From a checkpoint of a small mixture-of-experts model trained on Wikipedia.
Training: a variant of Muon for the experts, 447M tokens, 6814 steps.
Below are experts of layer 6 (counted from 0) of a mixture-of-experts language model. Rows are named router (the router's row for the expert), gate (a neuron's input weights, with its number), up (a neuron's input weights, with its number) and show model dimensions 64-127. Each number is 128 + 24 x the weight over its row's rms, rounded and kept within 0 to 255. Numbers have three digits each.
After each expert's rows: "comes after" lists some tokens at least twice as common just before its tokens as in all text. This comes from a sample of Wikipedia text that the model never trained on. Tokens count by the router's weight.

# expert 29
router:182089120092133129128127146110160135134101129148130117142134111110077128109155103071135094101092161137142169135164113150108132120159128112135134120142110065122143143129119121096118157131116118
gate0:069129099135104134116136110169132143097109106083126142171134114120144107117125158168143149173135109125103159130112151126125184172098117117157120143124117153146167148154117127142160106150135114
up0:163060109115134122138127155131143108154106102129152114124179115156150130139119117081167121095102095120146121149137148152159094123174130088132179114156128096117114161160099126108107121114120148
gate1:131125115103083147094165132124106190131099157148145113171182139134144139134134094124161117121128134110079087123135108163133127151161117135137153113153121150156160141122119131109062108107132141
up1:164109103119117101116131120135099117140092119105111141163133135120175141134139117101094159158104154090119146165152140128105114155105155146101143131126118135130119150129141083108129161144118091
gate2:157135099135137111116154144099150140144149079087153120138140157092101142076100142148126145127143141114159167105110163095146140114093140154117136130075152117122140094144121177145188102097121112
up2:150141103138135135103141184085143161156135105103130093124094198124093164118105119129143136113130158115156128137148137127145132156093166150140127124074167124149169104114121169144159145133139144
gate3:147147108119118120101145086116173114156153108109128120142140159079103149136132104120153152135129111178145126134131120153133112086156109140150124105124141147143108118113168181111156132146107101
up3:079150173104147168115124138092101114112113122130088070134133163151183154125061144143146127134135109134110117115132134131139111079127146089135146124196122130130114129141062132136077082073147137
comes after: "\n", ".", ")", " |", "==", "==="

# expert 17
router:168107167096162164128118123133163137083097089138146101144134084128125143113172096113150093128101146112134173150137106155118115114200118114147120142142135096155171126100161120145141136140134160
gate0:126194131110092140091161096125139147116157124150103140175106108111117149105125142143144124093100106112123156117073165135133167135140184139117135185187147128103165135138107105141114096122103139
up0:108155130140089159151144114111166141095115113166124088131114132134073182110110144093111139104159099140099166094105094090092125112142163094098107096145133138136094122112139141094119106164113117
gate1:132147109116164096147156125128113122136131129108122090162148161090151156128137103157161115098104093142152101160085092125127148100156137148080175173117149128119118122105124081140136175115140135
up1:111119100127094105121130172098159142185164168160131110115169117149085106111097131096125134130105129156128170141093129097146128136099168078113118116126125145160132124121127118117117130127091139
gate2:120140122092120155147145124097139140108151126101139124137203142148109135130095098142104118140138136126125159115161113134103113159130183119105129145119119103086163141094133132177162140113139114
up2:114134106155087105170121085128174153136138129143134104139168126119113144100095118151140095132143106155140116165076150094075109129167144125186112159107096135136110162119137123132156108111127128
gate3:111143058136123168087127100144130068139128114141097100153148139114128161070130151125161112160121164148112141130097138102103100143089094132108140173112144134090119138101138128132111104100100131
up3:138146121129117122124126133115121118131125127113103053168106166091166151108164133130123112128122103120137084131095139104112075154149134154115121124127109148095122101083154085142165129138143121
comes after: "\n", "'", ")", "–20", " Country", "present"

# expert 24
router:143092130097156140167072139096109169085126124118125141172115105127144110136132107097121124097139154126174136132144121106118115125163137096137124123091113111111140147094088106084117148186122138
gate0:096141143147075117138143164112165136119123138127141134079151192099134162102128116116111116104148135093121104096126125125106120132114084091103129109117141129133145132083088127143137132162149100
up0:089151116108111140129107096091112084114175113145105121114113142144121130159125132113111095137123118147091130091144120156127154125167133114067189149113166133162155106124114183139166154158150148
gate1:160127138130107191121171177109106132130106123082128158151142104076136154138106125120147139174148132136132142111161136119131136106126144128111130127131121156209121139134118141114085120139102143
up1:139129116161118123128157162166133155125131139104102130139156103137168145115123137101114125117125097102117160104143161149125069114151108125140120096101133140143091119150104071108164155119176151
gate2:130159119130137132138102161110120113130115145124115132151139083113119134086164149130113112163123148123127142149139135136126111152124141160111129171131123134132145171099130157159148104108118147
up2:124140141132108123130095176146093127165121166173105167093136102113128150157173121152066066184155152126104147125131121121140126167139119122102124081140127145150092193102109156093147182112135146
gate3:176129133167150156135094152120170144141177133111125135096148130107133105144103129170117127170125093117128118137148161184123153128120105126163118134138133142156133106142164133132131143112159138
up3:138118120131217143119173107128136146168132153098170107106123116114148139115138117109162092119156148135132127126108085129122131137153158126143137163143154128066121121128124137118133106143148121
comes after: "\n", "self", "Note", " All", " post", " 2"

# expert 21
router:132131137131136159156131149093168136097122076106107109200128096109127134124116129122116086111116134120172145107148103111124153073154114107137127137135110081144172155105127120087126145155101102
gate0:084144113109120104130090086095145122106115117089139122110141140130123157134163118158142116128193141126103122129127149134138154129133116165107147156102173155127137152111106103167120110117138187
up0:107105118118155136130161126132096097141152156119104166122125154139095119129130116116135132136097115114136115126163176125158172154094117153088132133135121170108126160121140153135128118118141142
gate1:137140113121099179147062105153092139093124140135155133138090120123087119110109114162108147119129140142124157134143129121152139105183159152152120148127140120110138128143146146129115137135151120
up1:112146151156112141081136109107146100115130128172123186120115125098097168158121129116112134121097149167136138121090114078096117149106075119186102087132082114111115139126176148138154121197145124
gate2:075145163168165117129094131069129123135149151147142114098087155085143113108146081160118163113159124139165123136157165102123136139080120152133123120066123141091162115119126107173149163104154132
up2:128131134117090130118168165153165108187127124104106103130150152145121127144114136101220134163140145132115098105128100114154090132120119129139144126146165134145108119184104130117138107176113127
gate3:110080152130119128148111150133118124077104140116121102133157127146125110173146124092142118141133120174123145152139158132118138141093151064102108152151160123136130114075107104107126129150147131
up3:130139113117110120093131131132166063128138174131098134143108141092143130086160120139170154159138137142132103124110121116125128125138101163128117145127113133098167111138154142144152107106167140
comes after: " the", " a", " |", " and", " his", " to"

# expert 8
router:163106142125115179183127159070146122129112105120122132148125115081141167124125132125109092083102112139128118136186105168135099096149122126163138146135108081129174166086134115125151113128139161
gate0:184147142145085151128126208107107106141122169122106142174159107143100111126088129135151101130146141155142113088154129155122166132133133128114146121145161123135088114115144079177133132162086101
up0:147104117098136119108098135123162132103158121116079160130156098147149117100146110120127151147163123134160119138138140161100108147120103144173144112154089112149131132155123116127068071144148108
gate1:189159068135088129131081130133129157159123098132139092060127117104127129093122113127131129130110139114115112117130141142131114133085107169137105151108115111105167157126171134125128154132086161
up1:098115169094154163151129154133127127098108134101106129168120132126127150113132109124109162116151147104174107126180130129129157113104107101131130126147121135121146133121121163181162088105162147
gate2:120112168126072149152114165117109107146146123146119118138150151096109153161138171086086111124148123113103154127126157129145111122175130095156134120123072139110116169102104133156132153199129119
up2:097185139121156105123086102148108085140133089128140145128093100147126104156128164133139096144121108086155109139107115103143120109167117120115140137148125160143129127141156114167132137128108140
gate3:137126110132142131140109127151138082129099131145152158159151130132156157122155127132130087099138098137140102128136117124123123135141124101136136116097071102131164118129152117103197135115117141
up3:100129092134157095170093093132140142088157114121127153107128130098110141125135136115159129136134088129125131117118094142119129135129152102169116142089116180119179134164082180187086143146087147
comes after: " |", "|", " T", ";", " G", " Qu"

# expert 15
router:138133138067128126147130149099153170110088128148083109181119139085109125116130145104113121117135149158156139109121112132111137104142131119124132126092096091123160137103143136106091119139128102
gate0:131106129097142138138145117136117131191158136115119090133122110115137120117131146116148090103105152121113146143058120177116128149083162150146182120157085115135090177133123111133149142149173153
up0:116169158127091093123137117117138133147144128147119152100100153171108117120118124130118113134155096119159161131140110124157141164150113144133128122141147131122094071131107117124130145135138149
gate1:160158073073137149102175148129127151161151105111118122105129132134117155135166139116114162099146150128114112151105144168071093139095112137147122130104120150130170124112114129091112156149133117
up1:093119139133125121129098153135097145103137146140126134148113139094169145102144097148164125142137170152100133127122109091179130132149106118117134122141170092113142173129166122102121139094113094
gate2:097104143181113156150128113156110169125117125176114163128154152120138146143071146105136155129118134135142108124098145147122168135147153134162162111168123098122077132120128113133120121164107115
up2:128133167134154145158104093096123175141113123158135112137133121131173151169083140097139152109121123133171108115088126125109115142156157115157113146140133118097107071145145124114138139157172101
gate3:061098130164113094106110112143186131131128128197138126169157132113138170112130139118113168094132148088113115132126139108125161131143153153141094114134111110130124131139124097136093158113140134
up3:088067111174151135154052086114166127099158149152161090118151140099114187121126149131134146107132139130111097098125160131086146116147165120109104109106148114146102136125118065134094157153163138
comes after: "s", ",", "\"", "ia", "es", "a"

# expert 41
router:171092134102130133146084133120167169106145095144108120141140125102102110148143163111119094119103136127137093120142108175145074129140115112182147135126118123118139139112129070119092100152124121
gate0:108146110134116173154152080102106121150125120117164102109140131132112187125113140126130136097153148125112140138138149121096160147164116117144130153155141119141127103090111111102139126106188151
up0:099096179153131158097124101147081139153132116128152166115135091109135130130065138078171158160141143137142124138128188138102153134112179150136139150146153135142117096161124112116095118139117075
gate1:176152121138114104108148122134162100157145117122146124092117128170119122129114095109127114099130138125109139134105143142134135138146110127107103128143134128131167110127101201128109181114098115
up1:162120126112111150129104179113086149094144111124143121120169131155125157166127165086127107177137097164110189110154130150097103084126146123153089123134094072065128158115146107148139114110136073
gate2:109135122117151155112166148115190128126125140136119126114143089149089100108136123142145142145137127127128135175145126120168109124158136132129088132087113120146078093150116132096177133090125119
up2:104135108168104149110142193096128143097136125115094112136148120154090124137143121126139139146135159145133126152143110122090137131070125139155087130081118154107067156109109136113156142118124135
gate3:103111142128129114150164130126131144165138138156127119137123104107117125109130144138104148096117105131111144088148130151131111152168097120131121174166136135152121117139147089121114137132104181
up3:130127080140094126137085159180139142117138136167131127109178142137163170123171147113136147143147128104101151161096107156114148121121148112137123119129170107106123130152145188157133137099115091
comes after: "ed", "s", "ing", "ated", "ted", "ation"

# expert 6
router:138115151115128160165083165122083150129089086140171134187136078125083155099133120089111120112137120158155112121182101157090158099158147108177159118147109083144149156130137110119161134155073137
gate0:115169103145100154132123149101139133157124169125160114106140110133138123097111110107137115131126127135105070117119088134140122137146104109133119107121140143125110123090124111073136156118113158
up0:165128137172097180156108128111146097141144104139113126146126115094094114089130145118116153111105114105117112155126150127149133148134098181163104107100158108101094123130120108102178150079185145
gate1:123140116127119157129133082076095102137112144066165162191157150121135118120086159139122151175213157145146138107162107118141130110105153095116121126130121145142090191121153130115140118085103155
up1:163133139111146150129144118067146138157115140122108133138129129122113118100111101114151131102123128145153073089153119118122108142133142141171105132148181163143127129155140124135169144118137128
gate2:116129105107106120140151114107175133118135110126124157137112109144118192131125137132132138141079110128135145146141152128124158101150098137051128138151124152137135124111147100144142128157093084
up2:117097133152148138133154140177132096143123138087135130119111158145130090141091132091131143108112161180102136143139111094131148120171097144114104144145112115164145113163108127085128132125095097
gate3:106140103121100128145089118107104106121120104130120110114142162124095121130106087098156136148118128132095149084092103163108187122135138154142140132152139120153150100151132107144136169154099129
up3:157133142128159102176117136112114117125151175101124115134125089118128157181111150139099121117128125120145100126107128106186146147094144106068126130101131143081126147129121098103119081086144155
comes after: " of", " the", " \"", " on", "-", "|"

# expert 33
router:145083133126125163166104183112163134107105100149104131166123110116094141147162127096148136102116115123151157120150102140138111103153133105145159160145112109181184141114117136107105129139096131
gate0:125095104143099109126141156118141145154118157160077114133123117141109140110128103106176141146153130150091121102145100129101160121134132144101160152134106120140134127119171130101150148100152121
up0:138123096132154145125162146114138125096106123127090151141147164112108117117159105121163158108094132163105134121138154158127157144152093136149156142127128139123117120107115099147102157131086077
gate1:114127068104124123134092148140130146127143114143117152110133129122132135110102129167141140157120123165121093158136146113126141140093168118149162149153151121146124140102139126121113103101081147
up1:131102084158086147113118130120130104096135123150124136103164141120132081106138097142112142133117117113152142119125106124161117120136112146102131141112118137107147137103083144152104103094124107
gate2:112116117136107084149109095116112171104135092109094120127123134122057107116151149109140156127161135078107113112080151112140123129082143111121141139101122153168100109090126109079147106118093142
up2:113126129084116133101129137136145120142139128105133146111145129127180091119097122120130109129123119150061087125162115085102151119133110162095127099158126113091130121136115151112147119144123126
gate3:170130166108130075170194151125111140139127155105099081133140105139126158153140095148102108131092103102115114149150103082114146121091154147117094165124117171115113143121122126107161122117114103
up3:098105125137111134123130129166127179069148132127138114137121097130133137140096144168108150115098134170101134156133110083116145146147149117102094161111134141139133165132127123111096029179086118
comes after: " U", " the", ",", "S", " United", " of"

# expert 26
router:150120121115158152152104139106130121107114096114143131155123103118105112174130110113141141108117135126134164149127086161155152079157098126148170139149076085135153134102101101116094120135116118
gate0:116129128124126130144139166149154150147080130122131137146139135100123167095089134123141172073125129174093089126115128092118154118104133127194137103124100147120132108099122120132112127118127102
up0:089216120130151119124131155131101107111108124108156142130107130162123128081130134138129169153148153155205119167121139164101123106112058175163150070129131144130105129150081111127120053169135150
gate1:145147133104163133158097140144131111118100142140125078113126139159135129114095096084107123128116127141150110114126124190163119129123150118130085131126159143142111101133117126134089162170103145
up1:137139113179106100093107153126090194125128137139160140100125128121122150133115148119116143110145111107127099134114144098143170131132144121163090151119123183125132134134143087115115165140108121
gate2:110146121111104162144134127159157153123161083188108162150179133122130148142123125137146118158157118113150167066100134108118107136154128104094138128090099132164122120126139110119135120129133140
up2:149132146091101108134157150097104161141143123164137088094100097098113130135090128143155117096153085150127115113084113094097086148110122145100124135123098118142114099105151149109109140122122147
gate3:125123111132130127137135158091156116116103122128163139122147144160116154107179131148097151093185120115144156143124117165137127159113123151148115119155108133134153100150136121127145128171098111
up3:200131145132149172141176138109158095162167153105112124154124117093142123126137158127128130148127142109114082102181098129161115143155128131075121123102121133142155176098178100114161159140121112
comes after: " 0", " ", " |", ")", "%", " —"

# expert 0
router:138116119105155124176114138111147186088124128112133082144148147115107130135157142085129103110125140148148096137139111151156073113139110114136148144116138114130134135106146062127099126158133123
gate0:145164166102148201119125166129125103170098096106147121128127123097118116135152124103089113103123133155113112132143086120098121138143150121088167142154118128107167108092127127131132153156077085
up0:094131150108147172126177146155128110167158125145131130120114123108105120145130136112125137157119106186101171133109108124102116138107119140096126147127148123148110136110137167153155168101119099
gate1:086106133107153109144121106127098114166163151174135129118070121125193172105114142137149133157134111129180088156091120080116091118112105119135098117124100130117177135082119127143193120134108126
up1:085119138111116140108106114122119101143135160147123114095155138142144120114119144089159126138112104172128103143130114128129123130109157109122148139168161132119089112097162121101097113108120081
gate2:116085149134130123144163126139165101119117157144117129120121133128133141116092166098092116122115118125121150143164122140183151171156153103080129142138162108135142141141146129116153128126117123
up2:105184130119127133169085153127098137159122115132131080090156071139124117102138121111113112117148133113125098143121089167091132113109104104185115079130122120122119141079145123113125147108082117
gate3:135118175145069111136150111164147094145153124157094136094127137101119124112108103123082132089119145127111109175149146127122132133130114111159163113096127093142158141106079101104146160115094187
up3:155155111111137148106089106105116118144138143159116078145091096139151118118112111123162152085092100101148104144129148131165144161138121065124116119137114132140135135165122142150097148115148125
comes after: "s", "ed", " one", "ation", "ing", "ity"

# expert 31
router:175086162103173159156097155154125129091128104136115117195139111117100150131111121114136123117112154129148191140151131165106136103160119099152151108126107119119143145083119137141068121131134150
gate0:112119130119149147092108098094119115127113160128137128146127087112098116122132099162149140167118133109190154143122122132139130141106100163128126182160127129150158116126127142119139096122115165
up0:159138129181149110137145137148149178114179073091112105143130144091169112143117163093144139116127146113118160119096098142111111108137074061135133162083118149146111109118170120105114135115114084
gate1:113106104111118133112123127113151162113108155171142084124052093172145159121158126116134098131151144138139092093140125173148121135141212127142090104155160143136166172091112136112149138146128158
up1:118133176086132116110105127097156164118107140125146139111107118098160121125071137151174128152183127135107118082099075129207097087151123120117133107183111088120127111130109108124129096102134132
gate2:122119110112104128109124148167145135147147100119140109128139121180147087082093121149135134131124125077091157056120125103126184086090117137196146178113098111107136147133136146149089154117124099
up2:124134121150154121116177126119184128179140107151117128138159124125139125077127127076124127141147116130167111118121134094146131149128107168110158129131120121144129187127140158162155110111134134
gate3:095173097128134158172106133144132106150127155120143101145095121129145119156144119116132110150108112118108150126106136100135112127135150148177135120138104151152145156133116119084098077130111142
up3:117127123203086118132115151148089144124144104152124135110129169133117127172129082154140117133126131127128101151152135149121144166106128146121168090123129158117125117193124140156084117079150151
comes after: ".", "/", "\n", ":", "I", "}"

# expert 16
router:135079123092092123142132132124111176098108111145136106158092114103084115109153154097127122115135161169125139102160111146132133095168124106161156115132107093151190173121177126111132111154118114
gate0:153087127165110119106137161135124139098129151166160110124082140123129137110137149107122109137112197162143105139147116094092106087125132093169153148093090130128103148101141095107162118119116167
up0:104148140116130144123099084137125127143171138157079105119171089142131154139127091165130176117119133151116115185094154095138118141156154118096129110158145137128123136135111127122088114170159125
gate1:110092111098100113154134163154143116090120167136083128165120154126120116187104114138123118132163129124131118125146140141097132169153143194128127049104086087136104176107174155118139139120116099
up1:208131133147062154123097200162117127119156095141188151143132142113163127125124073100134131139153122185103097145148140125116075093158136143153127167117146111123153097124155139128129142102096162
gate2:167121123127152138124106074110093122118123074140135146101136139142134064123116172151121113124147118129111168143110149123155080170129153132144118122107144122096098083154117161125100107149064106
up2:138118111113146118138138133153141153086145121136109188067097111129122130084154129183130120124149153123113160141144115117134122173137143150135120104118144111106129131173162142110097157100129133
gate3:104134128176161064119115135100157109168095163102150118125142113095070125148140107148116161067133126133119104142170114105093108118143112089149126147120095110161099120121161141137118123124071137
up3:135106117105106126163143126184127118131098138131100132097125077092113143167151130136129149191150150104131137156054155168134141149046112143104123130158142182156093163127133142129115106146101104
comes after: ",", " |", "-", ":", " by", " and"

# expert 46
router:142091172135082152139110142110125140119097094183176117130122092102115166118149138086139106085138131149103156095141103170069113097146131119151142148130151091159169125108164120113123108122105113
gate0:131136148146166161138107103137119115140139123132124106143103140119130141106071139095142076127139097105117076151150108156127137130137164154109127129148152123120144184110162147125095129122134118
up0:135123154148134132135130104107110138102115122145105138179109112147116118113134126114121102135110119118164115128182115140121156125117194157136133169100134120102150170109158156165138121078122088
gate1:120126124121099161134152111126142080149103146132154129112072135122121167133140130129122102112126114114149125119173127135118105102166138141154113192117152116134172168119190097089170093081152129
up1:135148131155113121130092112121079135132142147175122109110105149126118131142156117143149113161097154119131108136068097114135101173161099139150134156114100108131145134175179149152162083116118080
gate2:150139112125141148133096109148117089125079117110136130108151108152132138163123153096143105166117131117124142158131118142110158138088134145145110114154104144105155148180151137175141138083137102
up2:141138105124113134118131147134136081107113155118141147143106091105156140088092099144118124130135106106092120096138105152136137127127118104125160120128101126142136159091128159140153111106163162
gate3:142141149091109110135160148153141141116124152169162158150142116194137198139111156114108110131137119142156095154185091146123140125117150094104120138095107114127137153111147138145129131120081134
up3:148144071166165120106167129126141128119113128150147134132152129147139138147136149112101162084133116169157102095140143108125118096137151147131066175125103189113120147134067096135164126093119136
comes after: "-", "==", " the", " |", " (", " of"

# expert 32
router:131112145095133127150111128092154106096115148136124114126124092099082128082160117079112114103099181125185133116138080137102120139134122134155137104144098082124154142133168122151108141127125126
gate0:129126113150109132120116108135085127129142119133079146157114122117168123133089121075110106131127109147098106119120144154124145136094120129166159119135160166137105154122127104130080157100145115
up0:126149093079165140138128102134092117141101166099147145111160099101129110153148138165132112148125145148124169147119128116110124105145137148109098152135108090135115157149117118154085087133112124
gate1:128157110157111128124110158128117135109147126064108138123157137134131115124118141145158123118135109157077142118106155188096141137129097140158111113110129152152137166112099088076130135205152120
up1:114084110149181112152147116138137165136142141136150124091094117109139134118088176093096122065089130106138144143153117118104172132111143104128148122148126154126130111155132103139114151133157114
gate2:095154111162141125122175144116110109118114122119127124142158146087122139110154166121119145152164136131108119117124144134074119121158106145103124168129143125103161156118149125120103124100121147
up2:154129120124122112123130161112129096095156083141138128135112161117081113097116110122140145152142145152151149136103183138107141106132152124127160078066171137118126143119129141111100141164119145
gate3:141128087125103116154145092141097138140127145133103122115139123131097148128152079204155150149102148125092065128134134103089141139151132124156130102086150143142154128104142140077144116136097169
up3:127123142117108109179132089137152125119125160104128091094087156130105099143096126081179118154094120085126131095114116122166158096166165112108080127121141117109146085131136114112131111126099106
comes after: "\n", "s", " is", " as", "==", "\""

# expert 43
router:132135166116131153148105133113138156104136124168127126158123123138140141144149112150138089094083160118123127101157118153114103063172147128135141164160145099131134167101162091115129105181096107
gate0:159128139150121152152133138130132123088129102096169168121144135087134146137127139103140159168073158143126122099098131099123115122127157116132083145134134106094123094101141124102110173144116077
up0:103141137131184068147124113129137112119098122104098131161195154140148109098117136113128126128134105096111123145158180119165117118089150112105144125136126164091151163148123149169136096145124123
gate1:127143137101105126171168146112136085118156114133144119096124124116127130076124153137103141133113086160121121119142138170133127125147119106169146149101151110130146139109135100134145156126089141
up1:121124108106103134115158129143091103076152119142124130121115138108129142137182121117090094107114113137166157146095083115081086140179084087147119162123121071114166117131142091107137083167135124
gate2:174107114150122168130135174103120155112129133112144122117136151145140145126161132140154155151154105109121131110095084149110139125147105161159123091128098123120114133150107129094078110111138072
up2:186132145107105148173134107158151164186167108091113085113169092115152122139138129093157179127092144173177123120131111115107121119108094138132149173149104142129121147140162121076147113161114130
gate3:100156143148118118144114096098135154132139145154117152147117113116123137123160150108093120119133138133137139121150164123126114133157178134136126132161116118146119126083126140087125115171137129
up3:113101129102065165146129140147135116148115137128119116137110088122149120136117098139132121162079087144105114130108119141096174131116122094117153126071101115107149134143149125135133135100115107
comes after: " K", " Ka", " Ja", " Ch", "k", "z"

# expert 47
router:140122122107114182113128142123130166085114110113109116154137098112131148104148125108139090122111146127153170086146098139115134091155124102160111146101126113153153125130179118080106130128092081
gate0:123110141134127163120137115123079134141123133119119145133115116169130118151098138128110127135122097169122103118155111144124137113070138110120105102108140149055099142111150103147109191129137168
up0:112152079125130146142163134135124144101096150083107086074195093186127123136112093108120142148115113135125111131118134161155160103134108162143161115094132163126088134130065160147149139126137155
gate1:129142142134119119098129137126148151085133126176111119117115093091101145131144104134113160188117127125133128142129119107090168098146119130143132121155143123136155122106155139140074116121100113
up1:086132153134116124135133124198098152126132147122092138066127138122100076129117129128157065110127126078129103148153151128165132135087165146148083118114143114161116136136119120113155158117129115
gate2:123156105151171159164151140164136116139129125131065130110138125112115054128117139124105108148113149133118172115113154129122163171126090102109104136113102134137123141143126118172105158163138128
up2:130110121113146132107148091121100134096107153142134111146119145143104179155091116147083119100136111108102130121157114101144110094132142147159126125155156111133132147114116125143122121132148151
gate3:151118121115131090141093098103124094168100146104114138103131112152139162171076141110134095103120094148098114135167118155130135128111140135141114105113073120100127106117129102106148129078135144
up3:083120136153213110140173111094102121113089162152134086146114126132143117155111111143110092142116158105148138119141136149150160100162135124141116120125124138143125148175102166110121107101128148
comes after: " was", " a", " to", " ", " and", " is"

# expert 2
router:135108192130143144148105137100130156112084064148104139140105095106121166098107130114127116102110111103132148109163122149153143099139193098145113146143137098167142113114130142115130119126093113
gate0:129133162142129156122142102128120130096129157126116085117128119158145132105130119132151122169124138136111108112094120140113121127168164113146091134122127145177144162132136154129138084149133133
up0:118127127185106113136143137117136130112094096125132117070098152120104112177112104127134106095168115137099136127110109131134133146123086147148129143069130100105080081145125148185111157124120132
gate1:125087153093108156130081132136164149127170096116133111118149142127145130099138100142139119158127120129108125115150138100137140158125158143121121116126126122110145145135120145142096131094113124
up1:119093085131145095083140104103080124120134127136139098166132122124143092154122114096162137110116149106170184135171136142119174117155109120138139152105156133115123129137127156103107127133146098
gate2:153177122106109141128137135112135135132124130110137127114122099151140155144109115076106093164166141117115108137112155106116085139109162136139102087147129154117124159092133137126171131197124150
up2:179100134121127116179122113114129103163125134077112152101160139123153119114082130110066159118150137147125112152135138107122099106088087111129119123172153156119137191105135107113143117119133132
gate3:175145135167114144090128154138159144140148085152112108133150141155148151166157137104145086121121126089119091141158132132165121128161141114150129158118139104154111115116124106123139167150160155
up3:135112121132145110128140154123084140119112148171114105151112127101134183117072153115142087125134138111097129113098134163113135128113105153118162116115128173177135116129116106144124178097139085
comes after: " ", " a", "-", " re", " f", " A"

# expert 18
router:138125131116131131143094178097137137106113142138140118144101107130139165117118146074145106117126161163130120138123114157139128151132132117130138109116135110129150157104146100137117073151132126
gate0:119153072071121150135128169072131117139185108117152119134113081101070106103141116100109111146135146123110059097139154100135106128091148089142100100043153154109142104144130164058162142147172101
up0:159099110116117118096173102099143096145145130109126156157147118112141143142112122087082144133137091106115100151141155130131079139128122126102125114177149149170155139114124123125125128144106114
gate1:177140141143133144058131176144132154147129124141104080153092136097090110121138134132117135146143145100125138100151133148117140127117088135118112131100115110125194119148138156178152144117118145
up1:167156105131124140110159129134154136116174096111106086143143117101112088163156151122139130096127163120133150144100115145094121168120132157146151171112092106141124110134101084122134116130107121
gate2:119088113129145114128170071147128168110151088198118110146141115204108131119130110160102133064139096124126121152112101117121157150108146122167146125156128121134102153140134104128116176129125136
up2:154131117167144107155079122108179109141148136130138138127112136103100129118158147137111113136088123110132145138129136138119142172139081119137091118111148118094094139132162178145154145129134165
gate3:153138135132121140122150139117144131171138145137125150166163173132136109136122172106105136144114113101091103097118096149139113135169130126137151136131159083168135097127150097108139127103119169
up3:142106154151179125130137118178180162127116153113141118090129128128097120155113145150132124163093123149118155112147114146103141101137175113130126139144138126146116122118150104134129119162111149
comes after: " of", "'", " in", ".", ",", " to"

# expert 39
router:151121127108119155150126132127158160117142086127115132122149147102131138119118151096124104135070140156113177103159138158101123071151134114132133137133126086135148137095167116096128124139110137
gate0:094121122139067142165108140108149125150162123147122103079133119141136146108122147108163122111133113128152169118106154092106068132114116131095149139123132126135135164097145141095122119095103092
up0:169107113163128136134116122133098099121102117114088137152093143141137120122151141149152144114066121087135149133118116124148139147115164126102185123113139152164056100156126134137123175124131172
gate1:149124069128135157123113089088124118105124089129093131117118148101138117100122127165092121093087131137138120142116126136132085139108128138145132154137114126127152128102212096083090153141155136
up1:125127133109138148137138154119117120136092132108134086050099139142144143116094121128147118145155160136095162130164166153174079080170125186128142168076152108107124121166112149129103125117136086
gate2:150157144157086143137166148128104081126089102118118101107140141124129122144121115147119172120120114141121122172138182130123082129134151120126137150129079110077109137138165118147193154110100103
up2:163136085121125178172127095130126115121119141104118144084155085142101137146110122121091116132098118143113115105122114165133142083099132169152113094133110095110138118093131177127141141107127147
gate3:145144119151105140114117129159158129116156119119127130113117105177133145174173086122146125158120142118120123101116088170136137126111131096128123163108190143102130167133118117149137172125115153
up3:120149121092132130111149131125134144135126094133201110137102074144129169142115121063133136121118142130147147139101139138075137101146100130120179148102135112153124119128151139125138139134105130
comes after: " C", "-", "C", " St", " c", " Ca"

# expert 28
router:152128121099137143172120184089126121119137119143138121162120118090115155127122115110105108103103123136150134125187108144090097094152135130148156153141110083129134120130112091073149072126104116
gate0:127113119129126136140090162140098173092135136095152121146132051115106124092148122102154144140138107131159138102168122123094104090092110137145130145145115153130151100134152089144150116133125122
up0:099097176115129186140141091102123117105133142072142079123106117114167115106107113126128119128105105123086101134129121082121104108100137148142119138144158161121110178116157139084117086138128080
gate1:157108087131103132149136148137121104142140154129112139113150133147090155114090126169131150113120124170138154123121123122101100133132139122132112137128085110169162121150104117135123112147131147
up1:150142088143120112120153090083057144129145126119131132110150148151124155108121142164137088105130149158121102135056081132121126118159125123141112135158106126141139095164181123123134145164177160
gate2:098119112118098088159125163080115133128149137133150129113090106056145162086123140138164146124158122124121133172143112125112141145133140098186141098131126106142163135103114059158194125138127121
up2:146098144090127116156119119117114119091135137169167104115071111121153154129090110171138111121132164157106094156119127098124127141137113141130149108125116166132164141060144137149113121145112105
gate3:100161167117153131143135149088153095135114119131102102110135107113108197105103131138103120126141138159127138107102169144124120127092132121117131112142129099180106100110139136132114111129199096
up3:122155160120159103121143097122151116122142108168108121145141119159145165146123182127141094112128141142167131093163101183142118141130156116146098107133172121097185083159134138123106131133094127
comes after: " M", " F", " U", " C", " E", " R"